From a checkpoint of a small mixture-of-experts model trained on Wikipedia: width 256.
Below are experts of layer 9 (counted from 0) of a mixture-of-experts language model. Rows are named router (the router's row for the expert), down (a neuron's output weights, with its number) and show model dimensions 128-191. Each number is 128 + 32 x the weight over its row's rms, rounded and kept within 0 to 255.
Before each expert's rows: "raises" lists some tokens whose logits its average output raises strongly, later layers aside. This comes from a sample of Wikipedia text that the model never trained on.

# expert 29
raises: ".\"", "ether", "aus"
router [168  72 124  90 168 100 151 158 163 125 108 122 162  83 120 132 161  26 139 143 101 163 138 122  99 112 151  85 120 101  68 178 152 137  81 122  95 145 117 107 127 117  64 137 111 174  95 138 147 156 129 142  48 153 133 170 178  99 104 154 119 201 120  76]
down0 [171  56 155  67 104 122 131 110 174 115 132 143 155 172 106 138 135 177  69  91 146  89 129 127 143 180 133  99 111 143 141  86 136 138 134 165 228 137 110 133 196  81 125  95 116 173 152  87 186 155 173 211 140 153 111 194 173 154 165 133  97 121 150 158]
down1 [142 138 100  96 124 158 156 159 133 162 112 127 121 159 138  88 138 113 111 106 101  86 162 171  96 134  98 146 141 116 118  87 161 152  94 124 147 109 132 146  94  86 125 145 133 181 130 170 104 132 117 120 194 202 151 144 121 111 115 122 162  71 162 128]
down2 [151 115 140 111 156 116 147 119 154 131 105  95 121 102 155 125 138  43 125  98  85  94 134  93  84 102 159 149 122 138 109 128  90 171  90  95 128 134 129 180 163 137 120  84 116  79 162 136  70 116 178 157 106 139 168 116 141 124 173 166 117 159 140  72]
down3 [150 201 127 129 135 105 108  86 156  95 133  42 142 156 118 136 113 220  87 112 134 145 130 161 129  88 105 140 138 101  80 121 166 165  96  73 168 145 139 146  68 100 109 109 150 143 135 183 166 162 135 175 153 148 102 123 192  89 125  92 150  78 129 126]
down4 [ 65 152 143 155  82 132 146 120  94 117 140 114 148 183  99 153  62 200 118 102 142 187 163 118 153 133 118 122 145 107 138 148 113 146 138 115 139 129 149 137 109 169 122 147 119 147 123 167 108 186 145 212 131 109 104 105  90 135  65 136 203 106  98  97]

# expert 31
raises: "ran", "g", "e"
router [166 117 162  72 104 124 142 171 156  94  59 119 129 153 102 149 111 109 138 146 125 159  89 132 128  75 169 129 128 113 121 162 118 143  74 122 116 135 116  81  62 128 109  68 112 150  81 131 135 153  83 144 123 121 124 164 153  86 153 185 165 145 127 142]
down0 [144 139 192 162 166 101 149 112 104 127 119 172 135 143 105  73 104 110 137 151  96 132 111 112  98  87 110 199 115 157 132  79  74 126 111 126 120 154  87 114 134 112 162 137 108 109 139 109 103 191 193  98  93 110 160 187 129 116  86  94 135 104  95  82]
down1 [134 115  97  99 173 175 107  94 155 124  81 124 138 161 182 157 143 171 161 167 183 162 157 115 151 171 120  84 144  45 129  96 110 169 123 170 124 101 162 133 100  99 155 150 157 152 163 172 103 164 112 139  84  85 181 150 162  86 159 110 129 176  94 115]
down2 [115 166 141 106 134 118  82  59 163 121 120 215 110  90 106 130 176 137  71 128 129 150 154 121 106 155  84 170 145 132 114 128 149 127 142 172 129 119 118 100 148 164 125 197 138 131 167 161  85 168 117 112 136  75 123 131 200 208 126 134 116  84 146 166]
down3 [184 107 152  99 107 116 152 125 127 232 113 115 127 118 124 154  95 141 181 144  84 112 142 137 222  82 122 168 197 115 108 119 171 146 132 139 115 148  95 123 162  86 121 126  95 130  83 110 151 150 108 118 178 123 106 144  99 102  86 170 125  64  95  99]
down4 [104 105  96 162 131 183 122 162  98 111 177 145 122 122 160 133 128 154 136 112  83 138  77 132 128 127 112 145 169 114 147  84 137 150 147 166 117 143 103 102 110 117 147 167  99 103 121 165 114 145 159  73 123  40 181 146 152 109 154  72 132 113 160 177]

# expert 23
raises: ".", "\n", " |", ";"
router [111 140 127 110 147 120 111 153 135 117 107 110 136  77  92 138 131  64 120 169 157 138 132 124  74 156 115  79 101 170 122 193 114 129 125 147 149 131  80  77 138 127  45 133  73 113 123 174  80 128 110 110  88 147 103 169 102 137 195 124 107 119 150 107]
down0 [ 94 145 124 112 177 110  72 146 172  98 148 136 163  84 162 125 140 134 136 174 179 123 139 168  92  86 159  70  50  74 124  93 176  80  99 163 126 149 177  82 168 130  99 121 154 152 143 109  87  85 159 174 101 130  84 108 109  84 173  66 123 140 145 152]
down1 [180 160  95 113 105  84 100  68 143 116 117 171 143 125  88 110  93 135 139 116 106 179 151 129  81 169  92  69 111 118 152 134 118 167 189 127  99 144 172 100 107 104  97 128 138 116 115 129 152 119 151 154 169 127  97  94 128 101 149 130 170  91 109 147]
down2 [148  95 126 180 137 109  79 150 105 176 105 165  89 153 106 105 126 109 141 120 114 121 128  54  77 129  98 134 134 133 185 144 158 147 125 141 124 134 150 101  99  93 193  86 114 126 162 146 136 131 152 147 187 111 133 122 117 121 192 159  40 159 210 176]
down3 [ 85 124 126 138 119 144  98 131 142 133 155 105 154 130 185 110 156 135 105 187 148 114 107 145 192 135 170 176 101 103 167 193  83  81  88 137 137 137 133 119 150 139 141 147  91 156 139 110 158 151 112 156 150 134 115  97 141 140 207 196  76 142 130 123]
down4 [124 178 133  68 154 111 151 167  61 125 123 138  87  92 106 145 164  90 104 160 140 119 115  67  77 145 141 138 182 147 120 139 148 147 114  95  96 116 123 134 101 152 148  16 129 136 153 104 116 149  75 107 210 123  40 131  78 101 161 109 144 100 122 134]

# expert 26
raises: "ers", "ing", "er"
router [123 120 177 112 109 135 153 178 108  59 145 137 177 119 128 140  99 151 185 176 182 156 123  81  93 129 132  56 122  97  90 159 138 150 114 142 113 162 145 106  96 101  96  49 138 175 129 182  90 112  86 174 116 123  90 126 159 127 144  90 115 188  74 134]
down0 [111  94 157  79 113  76 123 155 115 101 130 146 124 123 131 148 179 146 119 146  93 145 171 126 106 122 121 137 168  99  68 109 134 172  94 162  79 124  73 170  95 134 157 118  94 116  87 124 194 126 161 104  91 110 167 178 144 133 139 115 129 133 193  96]
down1 [148 147  99 181 200  52 155 126 128 170 125 122 119 142  96 142  77 154 141 154  68 136 113 119 152 132 144 135 138 137 134 157 114 110 118 175 178  99 111  83 136 117 142 103 117 116  77  89 135 148 123 130 128  69 114 112 121 140 154  77  82 180  96 119]
down2 [178  97 113 147  97 112 148 159 134 109 111 162  67 134 133  83 120 143  40  64 141 142 150 122  66 121 130 102  81 147  38 133 122 103 120 125 125 104 126 142 155 134  85 111 122 141 120 139 135 194 113  83 146 135 117 142 174 103  88 138 155 139 138  81]
down3 [148 192 113 140  68 156 100 136  99 120 149  32 130 111 181 108 111 159 116 146 159 137 111  95 102  82 119  77 136 111 135 137 176 124  85  96 136 110  75 148 179 124 172 105 140 166  96 104 135  96 132 134 172 138  94  84 168 141 154 103  99 131 190 112]
down4 [128 117 114  99 138 131 113 151 132 101 165 155 162 105  83 130 173 146 126 166 164 106  68  96 106  42  84 198 194 171  91 141 155 162 164 144 115 120 124 126 124 158 140 137 155 133 131 126  49 197 114 145 116  75 143  90 105  78 173 135 129 123 175 121]

# expert 22
raises: "st", "ward", "lin", "th"
router [179 126 169 108 119 214  95 163 103 150 148 125 139 128 144  86 155 121 132 156 156 152 170  81  93 100 137  98 114 132  73 110 116 144  85 146  89 131 120 137 173 146 104 133 105 173  86 180 172 162 101 140  83 150 127 214 138  92 166 110 138 110  98 112]
down0 [140 123 100 121 129  86 126  49 133 122 100 151 119 112 149  92  95 103  55  96 138  96 118 124 170 168 132 171  99 142 233 166  82 124 129 128 111 165  81 114 126 144 132 113 185  98  95 102 110 155 162 144 116 149 124 143 131  82 120 128 146  88 157 107]
down1 [141 162 123 124 102  79 136 141 185 139 118  70 142 189 148 118 127 154 209 109 162 101 172 134 154 119 122 163 129 111 147 140 149 141 151 115 164 145 167  86 113  97  89 124 102 123 105 166 141 129  78 131  90 151 109 129 131 140 149  80 137 159 108 122]
down2 [142 127 161 216 224 153 135 131 141 133 127 142 156 189 103  82 148 113 125  95 123 113  82 100 145 109 104  70  95 122 126 173 145 108  99 160 120 100  94 153 115 147 141 119 153  90 141 156 200 174 127  73 192  73  66 128 145 160 149 121 141 103 112 123]
down3 [116 125 169 154 115 121 158 144  77  76 163 146 142 170 156 133  82 179 146 100 134 125 122  91 159  57 116 137 121  61 138 136 132  80  53  58 152  95 109 149 170 177  83  98  89  76 166  99 144 139 105  98 128 154  86 121 130 119 104  80 186 136 153  97]
down4 [154  94 107 195  97 109 113 126 114  94  98 179 139 136 120 133 121 153 134 125 212 130 124 155 144  87 110 163 147 100 139  75 146 154  77  68 152  97 159 162 149  95 171 183 155 131 157  55 114 109 108 155 129 161 100 162 164  95 193 105 136 131 160 100]

# expert 10
raises: "iety", "oy", "iz"
router [181 168 205 143 131 103 157 149 155  90 101 139 174 137 121  97 114 117  94 146 148 136 130 116 150 122 169  89 122  97 122 154 100 129 137  80 117 109  89 144  96 121  91 165 130 109 111 142 208 132 169 161 124 129  81 125 140 136 146 128 154 173 134  81]
down0 [ 90  84 101 101 172  35 152 151  98 126  85 152  69  88 106 134 131 100 154 124 108  85 108 140  97 153  87 161 102 167  96 120  84  85 119 115  94 134  85 107 131 157 135 115 126 122 147 116 167 139 149 109  98 169 116 136 109 145 120 139 139 153  64 179]
down1 [161 133 172 155  67 127 119 149 162  77  83 151 149  90 152 125 102  98 126 122 107 154 122 190 123 178 156 196 111  82 124 103  79 138  96  75 102 127 101 123 181 116 140  85 106 125  89 231 139  74 129 129 106 184 144 137 154 123 135 146 138 126 162 163]
down2 [106 145 148 138 113 157  97 187 143 138 167 107  82  99 151 100 122 170 155 160  71  81  88 135 140 139 139 161 127 141 167 177 101 166 154 199  78 131 180 160 160 149 114 119 130 148 109 160 170 147 110 108 146 149 185 162 130 104  79  91  75  89 144 117]
down3 [ 84 126 133 119 143 138  91 105 128 136 144  58 102 142 146 176 144  58 109 109  94 108  99  87 141 174  94  73 113 136 132  88 153 154 141 156  95 126  67  93 157 121 142 135  98 165 232 151 128 181 168  93 110 119 109  94 143 128 154 120 150 120 129 139]
down4 [144 118 126 173 138 148 171 141 105 105  78 134 170  97 121 152 135 128  91 184 142 121 222 148  94 116 111 149 126 106 164  70 133 103 122 198 129 112 140 109  99 119 137  78 123 129 101 125 129  79 140 129 123 137  71 112  94  98 137 117 173 162 134 113]

# expert 19
raises: "ing", "ive", "ors", "or", "ies"
router [169 127 176 101 137  86 113 143  95  88 118 110 175  73  96 140 180 113  65  99 100 152 174 120 109 129 179 105 157 141 145 141  75 163  97  78  90 114 107 134 110 142 119 111  92 162  68 199 144 178 103 126 130 142  64 158 127 113 124  98 149 171 138  91]
down0 [212  96 107 165  60  88 172 126 102 111 102 124 124 145 139 121 133 163 154 177 113 102  83 134 148  90 133 237 120 136 119  73 170  74 145 148 128 154 143 153 182 165 107 145 132  86 136 111 106 106 122 158 126 106 173  86 110 140 174 160 117 164 122  85]
down1 [102 146 141 145 127 165 116 122 184  89 194 125 148 137  86 125 141 150 174 103 149 107 139 121 132 125 148 139 101 141  93 128  87  65 103  98 108 114  86 163 125 162 122 133  87 164 113  96 143 102 130 175 129 198 126 113 107 127 171 107 131 153  41  83]
down2 [ 97 109 101 124 117 159 154 117 147 122 155 202  79 119 132 111 106 105 110 134 165  72 146 161 158 105 144 159 118 157 177 159 176 110 159 155 132 183 128 140 143 144 113 114 167 136 136 140  90 158 132 165 102 159 105  67 126  94 115  73 132 186 109 126]
down3 [107 173 140 112  82 169  84 119  70 146  98 131 152 123 190  79 117 150 179  78 124 180 208 134  58 114 196  67 134  94  78 106 155 123 118 117 147 145 121 136 180 147 138 101  90 119 102 131 121 145 179 143  74  98 169 103 167 164 125 136 137 161 134  90]
down4 [167 120 160 119 141  64 169  88 116  70 135 175 188 133 109 149 157  97 132 131 161 103  77 129 153  93 127 129 170 124 109 142 166 120 102 167 131 177 111  86 119 116 151 138 106 187 181 117  90 153 145 118  94 123  93 104  97 120 181 112 184 167 170 109]

# expert 12
raises: "ength", "ays", "ove", " title"
router [145  98 195 111 117  83 124 153 146  86 138 148 156 118  52 141 126 122  96 129 110 196 152 121 150  60 160  60  73 161 104 126  96 114 132 134 148 115  92 115 108 155  81 100 181 110 110  95 124  87 105 144 137 145 119 137 162 111 134 123 138 112  99  70]
down0 [135 115 126 125  92 171 137 120 133 143 132 153 109 144 111 196 111 139 120 178 103 153 188 154 150 103 133 221 118  65 128 128 216 115 175  80 151 115 120 144 107 135 142 119 151 179 121 147  90 119 110 139 116 115 139 126 140  81  98  84  87 119 100 118]
down1 [ 62  79 103 166 165 107 137 126  97 193 143 131 146 113 172 119  65 154  95  89 140 125  86  80  62 177 128 131 152 106 155 153 176 146 138 161  95 121 156 109  88 135 176 156 148 117 163 140 125 121 202 124 183 140 123 113  76 123  91 141 119 137 130 172]
down2 [162 124 120 121 106 122 103 164  53 117  98 137 127 164 132 140 125 109 141 155 186  99 114 111 151 104 125 128 164  93 146 174 135  72 134 141 139 110  78 201 137 170 112 109 144 121 176  43 120 116 131 112 135  82  97  80  79 162  81  93 172 126 149 125]
down3 [117  88 124 114 108 128 104 120 109  95 137  72 128 140 164 182 173 150  73 123 101 182 126 144 102 140 129 150 181 143 173 102 103 101 120 111 166  97 133  67 124 139  79 161 101 116 130 112 113 150 156 120  92 139 144 127 118 126 178 120  90 150 149 154]
down4 [151  98 148 148  91 136 117  74 131 137 100 160 155 100  79 146 121  88  98 124 109 174 133  66  94 105  86 171 111 196  87 129 122  78 115 133 159 160 107  77 161 129  95  89 136 120  77 120  70 119 140 100  96 148 140 151  86 140  79 166 173 158 148 168]